python train.py --d_expert=192 --beta1=0.95 --final_lr_fraction=0.05 --batch_tokens=131072 --doc_mask=true
Below are experts of layer 15 (counted from 0) of a mixture-of-experts language model. Rows are named router (the router's row for the expert), up (a neuron's input weights, with its number), down (a neuron's output weights, with its number) and show model dimensions 0-191. Each number is 128 + 32 x the weight over its row's rms, rounded and kept within 0 to 255. Numbers have three digits each.
After each expert's rows: a language model's description of what the expert responds to; "gets" lists some tokens that make up at least twice as much of what it gets as of all text. This comes from a sample of Wikipedia text that the model never trained on. Tokens count by the router's weight.

# expert 30
router:115095114159095121126132080139110135146110083092124051164200155113154113126126120131120146166135185122150122040161149110151099110153120157102129138152089131127156072112155125114072113137157122140140137139165085155099132058221106126141135128185056183096105156127136174210162130128127191143154130160190184109163106161005126122163141106166147151101135167100121137110178121183120084141131115133154081122106113175123140108183144123202125109110146109145132131126130140130088125082126084126114132126139126155157079148136168132111177200082101110106174147109133108168155180140114135171
up3:130109112157146154139192143104143124170100159149101126086184153093085099134153079144126141133140173127149119128136113096180134148138077214138126152112090147103179157076141143147139096112143139133157130164179110148083127141094122190093174142121151178113113163131132170119163144136128076160184153094045120105138098157127136081140135068149204070039120144138151198110147138150179121107203111049125096132083154127107184125147148095142128125153181130193184114119136159126158102062085116146079134156115138134112099118104133143106183100087160145131185106138068138126147161156108104144
down3:116085133170114136090133105105136123171183092173152133141145152119083118154125134103131125079148202166094090137125139164223140114160150132073142139076135090104182154147102150115084097158060119137161143110123092122095164137127131127110180153100174133101160071116097187136142091076112107106066134096168132115082093113082127165184169074139105156043129079097099185148143116092184146123149126054135134139105153048135154108103083106116115110104161114184108106117129133134124153120153157107097136149105086177090165150208142187094120168118131118183144140128092118106135097165147162105
What it handles: Single capital letters starting names or abbreviations, often in tables and lists, e.g. K(BL), L(DU), S(idharth), P(iñol).
gets: " S", " L", " D", " B", " K", " H"

# expert 14
router:083131119204104116117067097151145156120144122119124057124163139122122165108106115142096141248084165146162110119120154174146124150180144128145107150122116175095148086120132118079080129116132164154131139136161116130108113086169103133134106069146118166087102163135161115181145101157108183172130181154124162088134077157078103139121119093179127152148162154096132139114152121132139138151154093122140117108136111132157148134177158169209135123141154175201110209081130146115138144169162057056136145144110116132195134122117153162123178203113071127138198078143161130181151164162132136128
up3:094093129122137137151126096135067185110154145087067156172139137145171137172143134113178148136079146091115175141112076124154095106109149103110199175120173141162140095132095131073145131119148170159161133117149079170162124078103079146093122120144141164138081167144166145175103180173077137042119171148162084114136193119044151082175112093106071101165123116123187094140116117140070157138147101105099122121097161151156170079131084091130136108122122118128137157088173151113109121172095124146109085174105144148192101122132119086147154167112130110125164167143185159080092166162165099078
down3:174116126112136173159187122156151158185173161130121090119130118102128139130090139187102127141159110182098076121116098143138186185121077076094142135117122086128157122122149135106155185135123120087173172103094185111145119114125193098072151112184104081111126121177164146099181150124115103119188134091118154124188098102140178129143102181126131114114122130122132137150120101141152109117095060084079145044138118076183144139149106073128127093108124098141143123130176148157065237135098159083155172134155116130092116074171113118079107136129169133179100138167095165121144094050144122116
What it handles: Single capital-letter pieces inside acronyms, codes and compound names, such as J(P), B(D)C, A(HL), EF1.
gets: "S", "C", "M", "D", "L", "P"

# expert 44
router:102137124159117064097117102142085133161116145036120166185142186142182070105105142144156140165158150087140114090116143128161116176166113136103121108161081166116138097124075077097105127116123179140205217127139114172117090098120101125136121070104117231089123110121153114097153106151137163166173095125116116100134066164111097177144146140169165120094128141127113161099102105166085130140138069168159101191113105105135106135161129089097164096073161168143113139120160136121152149053136092135125125193140123142133131113147150156110203167113123124103178075092170129178120155073130125150
up0:069088135129101150072116122116130148156188102135170138154129137131136095110156079139126124137126126124130148157132161126168124108143150128142103103164098122148204169093118119160125188144077180123117063097142137100129181174086194183113135145140170140137048147102171127083067180132119088134160133195153129122095159130147165161127150124151138131182171111103119146073159136106101117095110209078150064154111089163155139097139106152127103106091161166115116141119078160107059110115135171071087127114157162101069114109193148144081129070152097075137198092086136178137133100133125175146
down0:100098187130186098123126160151164114196094136133104142181127131102114129120107094132107139133128135157187075170128130175131162172166148150143223118115122161142156072151068174127115124108093158092159130119107129195169102104096155106123063160163114123112185181147150057126117090102107158035119096097091117086117127137142126134144149161115154178152113106143174131113104125195107129123150071178134133124135154144157099164152097181129138187097107098138189143084108095153096108166159105159106146150123130102155165089108116176128140154158123205158110100141150157202159058127121167160
What it handles: Sentence-ending periods and quote-periods, plus table pipes opening new rows, such as a row-initial |, "., However.
gets: ".", "|", " |", ".\n\n", ").", "\"."

# expert 16
router:100156106148096089134093089142110131128079086114118061179172168158136112100126112189157111158191135112151094076096153123153087132163115122075170134134173203127142101133158102119093115082184144163161175124143094166123121079178120098169094105173067175101130109162107165154151091143112194153168171169115165094147082147108118104172159097102164149062150194138148195069189080172098103151146104087172099118146127152182147150180146134126135103100174125149101133109076152117125118121152070101158143156124144144156115160145147116126177162169124126119164106069109117163143158111108155144
up0:109096142108147148133116075152126178181104068111046148186118188124143101106138089081222174113162142105126148088151115125101118123134141178122109073138126152093089122140082120108098117150103090166114123142144070102163103138155162158131141144181094137107105109135162127115107126107150199224102098090152163129125154144078179150164088114067103152096155114143116114091139067115108110112077135121165136127106107142119115106164124152122156127172095159134090125056143108041102133104132109136094126120146134100156057149080127069143166159179158128160206131157066133132080143123160128162
down0:113091119069113165150097159106142142110115145121130148076116130172127158165085138172163135042149156142161074112133175132084119129129148132078110120152085121122108112109105134087129134100119100112085076107108142131078151160114124187082174138092146105121114177110197091078106174112153103120066092113096117105149137073124167149159158129125130102066148062152125150196126161092111113064171081149132179110138223124072149112118100142121039185072106117108128127079141168119145106129144155123171176083112159165116132122106122110188091159087112156138099184135120167169136135176163152121
What it handles: Digits in sports score tables and stat grids like 6–0 and | 0 |, plus Thai script, sentence-final periods, and as/there.
gets: ".", "0", " as", "4", "7", " there"

# expert 26
router:133139106151101138118110102128118125131107159124157124178207123169175122113156098169142138159199151068077090110071155101140140137156121151098159058148108160123169125147188105112093120128148157183158179111153111185153110124150135121129067051147138154096131116133131130198159113152108148160110178132166129132138114164111140102112145089168159132132133152076145089142168105151085072143154097126159113114156133109222113108177128102184138080092144144164075077051130178136138109084119162115110142177114126140184111136126147156078208163142080146109203071132150125163134150092105161125
up1:057108099120126127103112195137137102124155125140122114129134152062128179100150089104097109096170111134104088132098113095096137164156048137090151140096141104108124140126215124115153172097171099156128132192129103113128170164123065134141158124148140114164133150154171161128138106154140153130147122117191132084126078145151157104108127134069122169107147135152164162165124102140092075134128118162064131066130118142141083139210164018131098169122162113060153126098099172172147149062099146205122142115138186120103129123087144071114074150153114093094138065113106124100143134105188124145
down1:159150101122120088122120120102151171116208107118120152120129134085117152140101142202116155079147102133145092130167143089083161134146101123138103097107140183076130108132162113107150144157125188127139042065100113119099110104123159081076129133105152172167102149140118115154065149160113086116066162096115154122157202103181114077151078199169101134147144158144104106144072113144175170146083115101166156128144166137166114094076142127121135139101172150157127137140153108114069122183163065170173066116188134100076094072074151122107099176163127110148140119128153184186144116144111090123
What it handles: Noun endings and whole nouns ending a phrase, often plurals in politics, law and sport, such as candidates, troops, Representatives, coaches.
gets: "s", "ers", ")", "es", "ations", " team"

# expert 3
router:049100131193088128117094098107076118108150155058100118129102146122143087155177118144124110165114138132124129135088196093209082119120116141105159133147098212148158064081174104133120078147186190130140223111188074159117138147162120145190104141165072121045157108166165152144149141140097168192158146155108147116119135133127132152143113106130140107105130196086121150126181138122113073133134148105136089099120106115156134115135160095105159088085171137147078145112095152096132119097168140076130189108122162146161092088135147081153146123108147117148171086128120161134139171131083123151
up1:116087102131085124098133103120146100181113099091126169180136183106193135080189126146168113176129153119163143113131102088096161090112123137170131124143091184146150134133137106108077141107200156103203164135152100181068096141134135147164103145107132081134141117107143154137108088168086173177085127138174189112108161162114153125130180068160173112139125099103103100148117183124156113105107099099073095092155162123142126186111095117173079095145155111131072143164094163094125091096175131094144215109141125132143126137104115118161120162123134090092186113165107118167186104139033183144
down1:129120134102068120076059099145170113175092119161163146127101107089122131099143131144145112168193157132142149150147071131106124107139162105182111131154118133092134128168083140149121153125157131133173121173175122166094145108142129196118159094077111158221191093134148154077134119126103155147142106109180163135065128160178145113186083097162042154158145055105147113139130161103121144118142146107168035062174099082110165137202181057154125142152117150153111145106138115106129124156169119114155146135101129155106166152131168164130091159197124094154107101170122110168152125140127116166
What it handles: Pipe separators and commas between entries in sports results and listing tables, e.g. Japan | 0–3 | Japan, Burbank, CA; also vs, defeated, born.
gets: " |", ",", ":", "|", ";", ")"

# expert 54
router:075143057160104112103110061148106133120083151153134138119175106124138106108126053164111113155172162059168104092100099142176091136162173134094165145139142149127118171112158126136078156127136170151136139141168083142105105106142173139132084142149112111086088077157119167097191082172100154144143123137136172143099094187118122150103156091159181142134139161122093176116188106132074111171154095114135121112110107117202124112146104069173149083056168125145086140106095194120129098067110182084118162178149163192121126154173174133082154163116107093147164107079104140114164171115117123158
up2:133102085145170097112153122116152123127143150168080156165132121117112116165074077142185170141103161091062170121089128189144147146175169136118191079141139086134087077126064125081191162092182131119159130128145128142143100103117141112132061123168117134113047124118208133135031140164122133127136149141204100154118114139099105137182120117115125137153096103164143093189093127135081134106163103114158070133140078105109118081199159091141150150117124137151101113110198153150158149128125137135105133125079173114156095197075161118088107131107204131160129148147128122154157101136180115109
down2:148100168148098085115150086156165111132085143142170110172115121125183077114133141170133175160101202121146136119125107154131136085122114197163094129127112111165140096206118136134146105114111126139138077135175166161160125085077100139130091096118109114148177142153077186125113112130174160160146115094141099107086125102152159159151101199130166118108109120108175120172142084097148107172076048145170144147161156122127148110089120197188133095212102110152141132127115161116123115138124142185178079124141072124192114150115127120085130107134195147111109050105052087110188141138132088164
What it handles: Final vowel-heavy pieces of non-English names and words, e.g. Canti(ere), Ser(ie), Port(o), Val d'O(ise), Pengu(in).
gets: "a", "o", "i", "ia", "e", "u"

# expert 48
router:114157119166089102124109080172085136102071147098115078127186157160144111114128098142144129164163155100107121061116143104155076092189106172059171099138122189185123153096133099129078117112178150179146186103126109129100115082229126139135099107177099173092129088144144141231150108152126158145180157132158163092153128156099150140144180093131139143117132184109128171095162111158112102156159106115083088131149114100152134091190151132182124086082167138147110183092096140127142089100133124119141132176167109102137134155156161125097191138176095124116175102113073118173138145125115136164
up0:114114162103061045098079075117092168049143104119135086092104154160113076153145074116138149155117174102087167172149107079155084143114155135174095140122102110063145132174094123131097178210129119144120145092100106162127132165161128158139127128114110177124100119122064123089138135211098161138126111163098126178126085156110084201127205180076161170108078102154123139133161116141146129166152105154157118076167139098113175087136130143124107152044137138136139158129118097165187150124113129100088117134157128117135140099116189127095113129152130150090155146156124103144137083127116210132
down0:109081151077143121149122110096133088178121103172138184112076157143193100132167159132149113160145116092170114109128175102083107178125164137113070118063105154131106137142098147152086168145097136180088202097083150165136133058159094098140142110098133161132140087140044102142102045135142169128085121182099165128095119108077094173108143114107123135141089119168086120106063139093144136095165131085077139176212124137095099106146134149123144090115104103149159136114137056090121179159107175189144161112095098082143170110102136168147161123121178104109142104134101156112172147121136169104
What it handles: Closing parentheses, brackets and percent signs ending disambiguators or table headers, e.g. (song), Discoverer(s), −23.7%.
gets: ")", "\"", "%", " s", "]", " f"

# expert 20
router:086154070176080091101105092148121118183081222098145092152172139119120116088092105132171148191149161065146102118146137102125115148140107122095206129134153140100156174123118131145078130115137187179150166116147111173135173079187100133193066092178117149113137109158144165131147118160114181139146147138168178120116114124122140123140153123149153145088134152082117164094163148093105103153128092116138099123071103173103160158185113169138183108088123113108119139100105088119041103119111139119081153136113129167179119086148173142129207138097121110108167129051125074181165142128101128163
up0:115145098128154157143103121125141142101110149095125081176154141077145144146115118115031128173193095067111108168134098103139104131126105137122096054097066122125141125103093115090140132166103182192166111137116161168112112136147055138083065168081169189138162144151106162185048116131134132212148160149091121118167081162103153139138124150137180092092158128072116095125127113114140140123119114167192109197129189120134112135092129077127080125113124124113110106083121122131164155125126124151123115130083173127166176074132137150111154113136132063165174074185177104162132151100146172148
down0:142147130108111096142083169098116136111094069161149122192108099132149134091098100151075076125179136127105160113155089136150082153118149095145132126139108103094152197076083137142121106115132125149116093117135046123167135096158185163126145109139144119124129051070147079153101164124093139112147175126176148159097137155151075093187131105113149151178088085163104108178125159155093128104128134154205190164117163080114109117124157176151120170127131142140211104141125137071122116148133200169114134168130087122163139180149129139170130118140135152144103192129049157092150153072204169134
What it handles: Apostrophes in French elisions and names like d'histoire and O'Toole, plus articles, and, and adjectives inside noun phrases.
gets: "'s", " and", "'", "\"", ",", " his"

# expert 50
router:075131096145131080148124069147128123106056108121092076123149137177141116126121128124147137203213178131091172107131147086170074134161086161121177134183143122126178091146134161134121171133162171148131180069142088111160145127178143124153120142135107134087132122180091133148157115103137191139104153124179166108144072179053117081128126138122158173086140150112125120086157083177080118154141111083133074125104133112155168178208120117189110116118190145136128086083084108138169104095089072090163145175127157117115135139108159111131133173131130149094164090103086068168162138118133117154
up2:109155180092125098143140115121152118169171066099125130175177124112152121123105096046090169142114116163097143115149116151126137132130133202080160145167162185156142163122090144149100152156119206163123120138090115087104149131101126148110104149134116129139171147181139121101116132126119123096135111149164120111142159176116130133133108132140165076103208123167143140144094188134177160106162111120162132143192111177166196136127126096140063115131180085099062123087143133160111115172127128149143180120132070118159126074118145084106169129114123190101180043124080108018177172171128131117
down2:124105138048141098125058096085094134139147144144154158114161112178127102087101102102150160096152130174234134140189166156160197164141159148088102106116107123114140168163118118103150085169100165209138068109112122118200208143121090116083072091142158107124140121150138105162117118085127169176144127105142130117090123113252155132108126128148135122112116113160152084110124082098145109166088162105107125148135083149191123118171089153125101102137120101083132082110122087115070149138150148109140100126111113162162122133109073155122143108154114155080135154123085128191105182129139103095
What it handles: Words and marks in place infoboxes and stubs about villages and districts, such as Rural District, census, sq mi, UTC, village.
gets: ".", "-", " km", " mi", " •", " County"

# expert 62
router:108133101214124125083068106154114107111055104088125082149171216156117112159145142132170122196149165082173124095123148135145111090166095147141176120136176181147153113146187098057118121110151116159108189093192090124132117118144122131156127111096121164084162157125109171081153082121080173114152171139154119073143091132084172116142161096145146144110154162119136144109172151185100093110137120140149041120147148137161150146178120113126128070099125132160163101070073151137103067158140052088143167216130142129174100118137164134118146142118129115172134138090113131092127143123135113126
up2:119122111133087118111091110123073130121112148087101089082141164083126112122144148165160113135146140066131138104127149047126123112110089186091088180145167095080090204114111093128110133128113135122159142110106043116180117148103125100058094094188092176161109107120070097115082166171162174166133134136165113149141133198117150142112133101114126142065110109116155157124159124164138115164182069148136104102168157116149081154132109133136153160064108113135092080119118152121113119148136120050101125137148069078154161176073162154176129188078118166151089095073198113133133110127150143082
down2:146157078163116156162116137116102148147109135067056119115100142109185163097151133158110118135129082153086170175112150049123092134118138072129099147163022097143127167047086110121163128102152083108148091157103104094131097144128138181117139110100107113127115083090146144129117151162150103134108078113126138136091131141190078081120174156129091088083088087147119102159099117143119145162135089132060133113143105182197122135183164128122066135164088132129057159137145138119108118066146138121162086122075108173128113089158113152182125132136086209157146080077102139142157128135104183110
What it handles: Decimal points, dashes, colons and spaces between digits in scores, times, percentages and dates, such as 30.62, 21–20, 30:20.
gets: ".", "–", ",", " ", ":", "°"

# expert 23
router:085089126150130122109150152140116104065079136168117084112155130126185083131123114131142101176169196091144058085116146078128097105147104145124192071121117145155171079115092147136104158089153160147169206117126095131118092109160117090165091133141107131112124174117119147172142078158132185143193208135092159118159105185108093156169129101172159156125158180170110094168137131153078106167154105141147141118153078155200121117169113110185159112070170118135144140120119163087100141124114104077128149124162134167149121122182171109087178167187125099129190101118139134136136158119078165168
up2:056078123120133094162146116134100118108169169165081119127152180138117131083173134085150125131102174146177116119130135121056057106151109182134142120109157115187119105144108100155145131130141134110132163218160173156110117177162173055160132153215150165102124167147108115100120057131122138157169145102141100130166101166134153187145116115120109114051133134125157103155180098111138129100100052079151131135101152119151101108111123098146071132121106118135119115082137122097096155114152090164141134162106115146087106124179083142109195143154121109004138120129121111088182087092098158121
down2:095178147123168134149135162108172191096141094179140138067130108089065110185117106091111105151124133130055137144084145124129167158123146117160075149068153078148129132141150122103091099137104174160112085097091113182123125128086145108054114136127160194125157168116114135070099120118136134150063158140103140206182167133150070152077137083053113180178123144190136128162103062186147141151132128142128133179185160128192171171055135135145096121162146087131152187104182137159118125107140144107164138104155122123141093124157125132144161134138127165154129119130149176133094098160163113142
What it handles: Last digit of years and times in date ranges, career lists and birth dates, such as 200|5–2008, 194|7, plus century, era, ago.
gets: "0", "6", "7", "5", "4", "3"

# expert 13
router:106139140190119139111098052149091116116133086151145091129148160136163119077158122179131138206170103092108096091140175134126132121135123128100176089136153204131133128160141096079084080159142152171182202089180115141084114095122115183185146126140099155093111150148109134178123124139101183164177117159059139104122123182108144141156122110096133181104103129085111140074157125136122128111165077111145091131174147165146158154164151076210169099085193136107089187106093135128136095070161105105108131160097168163163125169115152134137191114183104100122178131098144118139139095149125149165
up2:142075125209094104131126102153087159119139115139120189124116109039189116157215168152128090149095108086105056129100164104114155119187120190149092153172138173120095133158131134113079152143179141122179076162160147133111089122145162168149106114191147107166150158176159148121136142141124170132103114135156105141111150123130117159111191064157088162113125109152135135088168180127112132114162032126135098117157119095083129100103101110158144054144113145163154104125114123094149046150099144147093121139100167147108068136120132131071201168179107081164118125101101133146110121135134128156
down2:218122105139131146128121147074107072076112104159096135095116116124136171173175141150127150138177146142127132158111153163141156129095148128124132087146110120065130124121106140152160162103120166121141138106085133116161121076145179149124120079136110105096121153038082091198098122146119136138061113143112137152161132095253095158166136181133126099130146170154143111121142088134092129115152118153136121192107158071170135127129160089235148158030158131138165103162167121136177139178151140120114085111134156101171159113089105133087123120067128130144163132075110156088164109184134149142
What it handles: Single digits and spelled-out numbers in dates, sports records, scores and table cells, such as 13 July, 24–5–1, eight.
gets: "4", "3", "5", "6", "0", "8"

# expert 56
router:097143108154091102129125092174097131100135126099127105155243162159162119140142138100175125255139212105096112146127098062123143097142127180084167118154095132138141092106149128132099167150125145139133200099163066107096095071130114104131096128159150116078125108140107143097141101149118199158131148164145144123141100200130120087152147114149152106074152153125127150103151117144097093163153088165127108114113079123076169127144186094087140138062127120145138146126091155117102108072126163134147169153134124141186120108158122173124126169085101095094169085105086077153163149080092174118
up0:096181123101135048096147137194131181153125168134112152152098106100214129137167106128143104119176111174192153100160139130131130106212135106115075133103097154122151089111084100086066103122106131178122125164122153106144102166082113126133165059102063110143107174150206127110179078110103083133141147090103075094134127098145129094123052124125145105113188111105136121140137176128166127117162116168108083102142118160103101121172166170113094120161148083177128092145104192165166140077084107131130089174110158158104110108179154076113140068091101112145091098148108098146128127132115106152
down0:111119116140139151122136171078136102063172144166123114184135069123055134174107148112135102164146185112146146139104118152082170150064112135126128102161146136110084102098149112129111207130157078125175223085126078070150115086107173117141088124170184143157085148148103118158150131130158117121163186105139117148160099130126142058111107127105136141106134097109135127172134131077137127175000095102128112123119112164105149111096178125135133203151104168100151127133139155179186143099133137093174143094171147138128119102128070107115097143178099118109116125093072136063143110115111167127
What it handles: Articles and possessive determiners after prepositions or at sentence start, such as the, a, his, its, their.
gets: " the", " a", " The", " an", " his", "The"

# expert 9
router:122130102186098066145125111163125111111107144092138073167178198156125122114125126142160122157132146120180100057130151161153097136160138147093152094135107160114130133105158123109023134128134162135144167131139099149122059123189154109185106123144100138100126140165138162165164121156116198147144117153188176090145071147078140118166109124163142171138122165101138178088142125184117109161140056094152055126104096160142156163181144137188142093104152162155102163109084143118126116122121050095162170134156114168174078137151162178102170228114123134142172100106140117160157147123104127116
up0:113145141153104118176108108160148145188173123139116095146131149084185144093183119099059184104146113163131103130158074096087069100121034139106164105137083161107139117151115132150098109097100131139166177199105128126099149135177153148185139109112152145122185152124133109128114161134181130081156158101118200071211058155113171133144147097159117176116107129107146171102151075178150132099143124101097141083062138177133119098095134134119107146169122138140156108151136108066114130120033136179114173167167140155159097150094124070130145107116124074151126116101139094139171127076113107153
down0:090171136138139129136148106090182130156114148147196103125117139189155113175108155091176072150181073149115153144083100130182109128097142085157083195148117108100129133123094152166122126163063136139146134121170141114082123119134165151147157198046137187121115139137154121133135134156145103157177092120137100102131116153148149147134094149158119162104082169126089127158111108104057152104093128130099103120148178119134153026108145133077097129158079165168103169145114088088137174124136150091120155194103116075105097143122071179108169118082221155175115131111119105123159095059142108152
What it handles: Digits inside years and numbers in tables and lists, such as 18'6'3 and Op. 2'8', plus short capitalized word starts like Re, Sp, mod.
gets: " ", "1", " Re", "9", "M", "B"

# expert 40
router:116121077182128101146131105180098113121079149093116089156150169157163111118135109137197124174193127122119117093126158133145091118193122169093165119149089174120148128072172110136077098154172165160139204166149079154099096095196133108173099081147099155103126104169154157162159083149092181172121146175133155085132095144101129122122141085132156188086115213107176159095187124147107084162146086094157086119152082179164136146182160109189140096112151125141104128112122151144129129092125069102097140145178157148148095161134140110076153187209139139131163128106149113135131138116107121147
up0:138188121150104115125127090166133072172132120162086127139120166101151082059167126078194169120093112102155129099088199162189060132141142181068153162178081118152138180175186121101157113129129140137143143120201121135160120129098127145117066139119107129075150164091127127116113125068153106117142149149126122070101122171118154140137152141165068137109115098042163134104155114113122108134135059121138129090090130083106091118140174117145144126167089161126150074143171129091154141109155157034120126178150150118065108144167158173087094110128144088095155161105156111083178149138096160122
down0:123139090104171140120079052133108116064168133136178133143093113102174117140167121128133148102117131152190141145086143205125148113101143138172097101209127158159143164100064075178084064079161158112176133155079132140166135161169140139134180138106113121138216126137117117153097127128121147117132110116097079108192099132095161180127137121109048130139144143096151118144117119183118142190098117098093116127139162207122103167118098149131150143068093131173163150050155170154142120120081089176119150175135117084053117148090139123145102109098125117136085114149158161092145113127104153170
What it handles: Spaces and digits in year ranges like 1942–1943 in footballer careers, plus position codes like MF, DF in squad and results tables.
gets: " ", "9", "0", "1", "8", "2"

# expert 43
router:126118095170052082116143149168109145160119120088157094171099187145146104097092080147153140246150143097124115093173126057127115130144134128091164097158132089106146127101154054127115111145113143164143205131177109145120113123175102105169119104130123140074134127150192156109190080159128144089173139155095132141134090126112083093152140151081158129143191142099139144108150162111131087136151087075131120091131126189127214140162163115097131077130134149152075123152134143119178110128106120088139140154126098159172118109207184156076186184118165136104128076096136121122155131100103161154
up1:136106115132148142108172117126080152181136094101085100139132167138147105129160096169167233170086098117104160089186099144122131108153155120116138202144169190139115129101130121165102123155133169168114159111119080139125099153102119119157150099125073170113103178098090109116150110173161150144159168144115163134118125142116103149099108074136166208159143148112170171144128130124164106110089113126098136110123195190146180150142119131140071143089133104118128117092138148102179063171065118080100145148153089085120116140165175126113124126091064185115178090152144174175130212069070149152
down1:104121087129128112165068134117161104064106113186185179150148119103123169105134168149064094134138102194133105118095127101162124148084136192078107053102113120098142135133143176096154143092115044125174122129092162183104140123135105189109126139102127130111226154160158119164134151081154110130083157094164101113100131136148119122134163158130106127171107124122123111128158093195103158152212132116168113180131129086120075131076151069123195119133159145222116108218115103170095155102141115159112160134088178164157103103125110128101132146125166122120099106140127141131090117141142168123
What it handles: Dashes, commas, "for", "as" and pipes after names in album personnel lists, cast lists and works lists, like producer credits.
gets: " |", " –", ",", " as", "\"", " by"

# expert 53
router:100171162155113083149161097161118108097111106079117066196170160132129128111143151136118118153186131117101088093114135085136101103119135135106154063130094124121151069118149117136111121145117139186138187150166132131121147121150114114130127137160126147123122153155165154215143124117119203134147121154133185154162115203018150090118147096189142105060140168095141111083186124209077113167201092114154071133168122148126085143187132136150129101085184110105088149115103151108142102102158093160143156109131118165177152134147180147138143123117077079132179122113150131134134181071115173137
up1:115178134130100095104119120181120085186152187123070136122136135141116192129120158139106121117094113103121156122102199174125103179197108145136123128164135157112112140107154131144116174121098116129079179158154109121134154138196106094117084112147076106179110116159130127143095124157142131082100120108146143084054146181068135149135165090137117102128168127113173094116137125088072100115137096048116123154085131108114144130140120133159182140093146127137128187126043203198107123065142126134089112139096156130166058161160090155146201142139116114129058126110186108153126164098051167138
down1:171145165153171143128054125161098130154102099083154175087118151123101154135141162145136074058147085123076176152137121131123076141110116174161162138182149166122168202149157198143152109099081164088090106117073120152104126158096111117101141187062128122132133130114112115134165140143141046120187164176190171077163135088093097217179109170115099145110138106191161140096061106116120130066117132129157150110107125141159142104095158144170132151126115090115088114116134168183097118159129156135204082096109132111171117115129086131159150091141078155140146142133141127130103093150090119118
What it handles: First letters or short onsets of a lowercase word split into pieces after the or a, such as b|ridges, fl|ights, w|elfare, dec, enc.
gets: " d", " b", " w", " f", " t", " h"

# expert 17
router:094147108185073097127135102101085169125122121090118069175145168112142104071145091130121106219197146107118147100157095097163093117146109159066184136129119129120156061096153110151146111088138147159133194109139127142159095113177144137130135121121104141076107150142125159146110134137149152171187176178090167089122161215079164108079092109163159170141187148126160173091150116155093086161087097108139100134106110187170153169153152148213146105097140146119159075093112128088176115111137095085139115127161137119154113129114194148132132187167116152108169163102155160158163143158117151131
up3:088116143090155154132149108147148134153131093112127173118161117105132139153161148071156219176104121147074149092103124106176067052168209106145149166086143172131103103155112114200144154157122102154221144114119150133108121093109145181103112172181139121075095173156188104128133141118117108179070180170134159139126093141094141122120093174094118151145129118135130109076115177111078096116158132143148170088131063133114147143133135116071110091080117165123163129095141153097133144158078146122069132121098162141160112073101138188065154168157123116108093136091151157145120134097107140208
down3:125146122112127183185124168102144133133109124127115145110094086089119155152149182189104030144114106148185104156094102101196153173093092127150159122199180176159143150147151125122156122131077112102107123113019138112134128186146142140118189095129124171168128085129081166132128095190188069134129088099137156133171111083146111102158120103107129092172116099176152127180161123110157138122119072165130117073170131159150130139118110166101058156124106138185140196171111139150132135139134098146131129166144123118169147215125149136102128183140160148138083126119108134146094120168173102177
What it handles: Digits, percent signs, table pipes and words in census demographics and data tables, such as households, median, residents were, from two or more races.
gets: " ", "%", "0", "3", "6", "5"

# expert 37
router:110120131195082117124115086149110109101116068140136090079156159181131133099094118159141165186122128098093112108147141124171080126141148125088161137143124148139143082132115090083092152173196126158192228106192091131101110115174133134139139086134120131130120196132126150175162140148121208132165129167070179129109114129083133118150103086156130161153124159146141161122125142198045095163118127086125102117071158142162118102160149127177131096090183148108113114104048114099125154087126078129114169173120104146126086152181141128126173095185113124090133131097060100177122171154137100143
up2:097110081166127104098090143080141138116168174165089093118146152154161127131112130145110084134105140114146122103161104160093136173147188216147135136121131158095136093099069063065083109095121160166099189147171140144161077082146150101197124122156126118187114172145171172167163122163180176130159142109086128126114101123143133153146146083115118147144139135158143151152154154143081127152186139131100070162074075104137135129150111082143107118178130096102071220099107121117145109139084137139042149164173155134114107126141133052053181122144086146112111132185116115126124120182111141129
down2:149153117115153154129069155120072134177142148163057132116151106156092144145119130132149135101133129104103144145139119211124129170124136131159077063182178136119185124131139127081188106142131146135130126098070109118158153163112157113125142106118151156142189146170103101061121194074134128126109092134106121098098160125124196149125090132103093090117094117136146131234100143129101102113123103133156163165162163178063116190071113137155107106113137231134141159108100096130120088119213175109156131139135090148144114143077139165137128174138140134130066120113177129042093136175129146164
What it handles: Digits inside measurements, coordinates and technical figures, such as 250 watts, 155 km/h, 1.75 m, mm, cm.
gets: "0", "5", "3", "4", "6", "8"

# expert 46
router:112138083161111122087125092129122107137099162099120083147149176151148112092105114157146132186195149114100109104136115142128113100177134147069170089126149178163151159088159107136069093161159174157126196139143101153123100043205104061169113117129069161067122106144104146126147088143081217183142164167112175123099083148104109117103148147127172177067129188086147154105168091166104097167117119097139092133161132189156164180165153072132136093128141134176103116106121127138128095097099057060120156151129139146162117126189165134141160170146156148116169125126144117144114131127124139126
up0:071063123100131114171100129134076160116138174131073157071105154122125116138095139134139183137133070147068188115070141117119098125085132082135180159106147129139151150117143151155106129123195159124117119123138110137062146106180148136150154118190189128092098235167103152127184139141213166103156108131122161141195076159105093128148161130093122130050105119127096152060173135130081110121115130085131134125072142125125172176133122088091151131089163149078096115080116142069137071153118091130082126128079119095144115090137179137153132108145147122168119134100124107147079145120132117187
down0:130178176102119075130135128127160102108103104155125133115075149115118101130124154165071096103089098139102068117143113050118103107068166134158113134148136103157164221182126164166154130125186110206085110128202152180145123147102149075167162111106114109098127147117099149137121168123099098138118111126134109116108114099191150140090181132089136097168129160118183078124120076133203082121093114092119118093119175164116108116088102182160179091041089164146087130174136123152050106131185154129121181154091134119134099136127135166162106146105130136147152062153160123168140118127088129099
What it handles: Currency signs and labels before numbers, such as $, £, €, #, US before Billboard, and Miss before America, plus table bars and digits.
gets: " ", "–", " the", " $", "0", " \""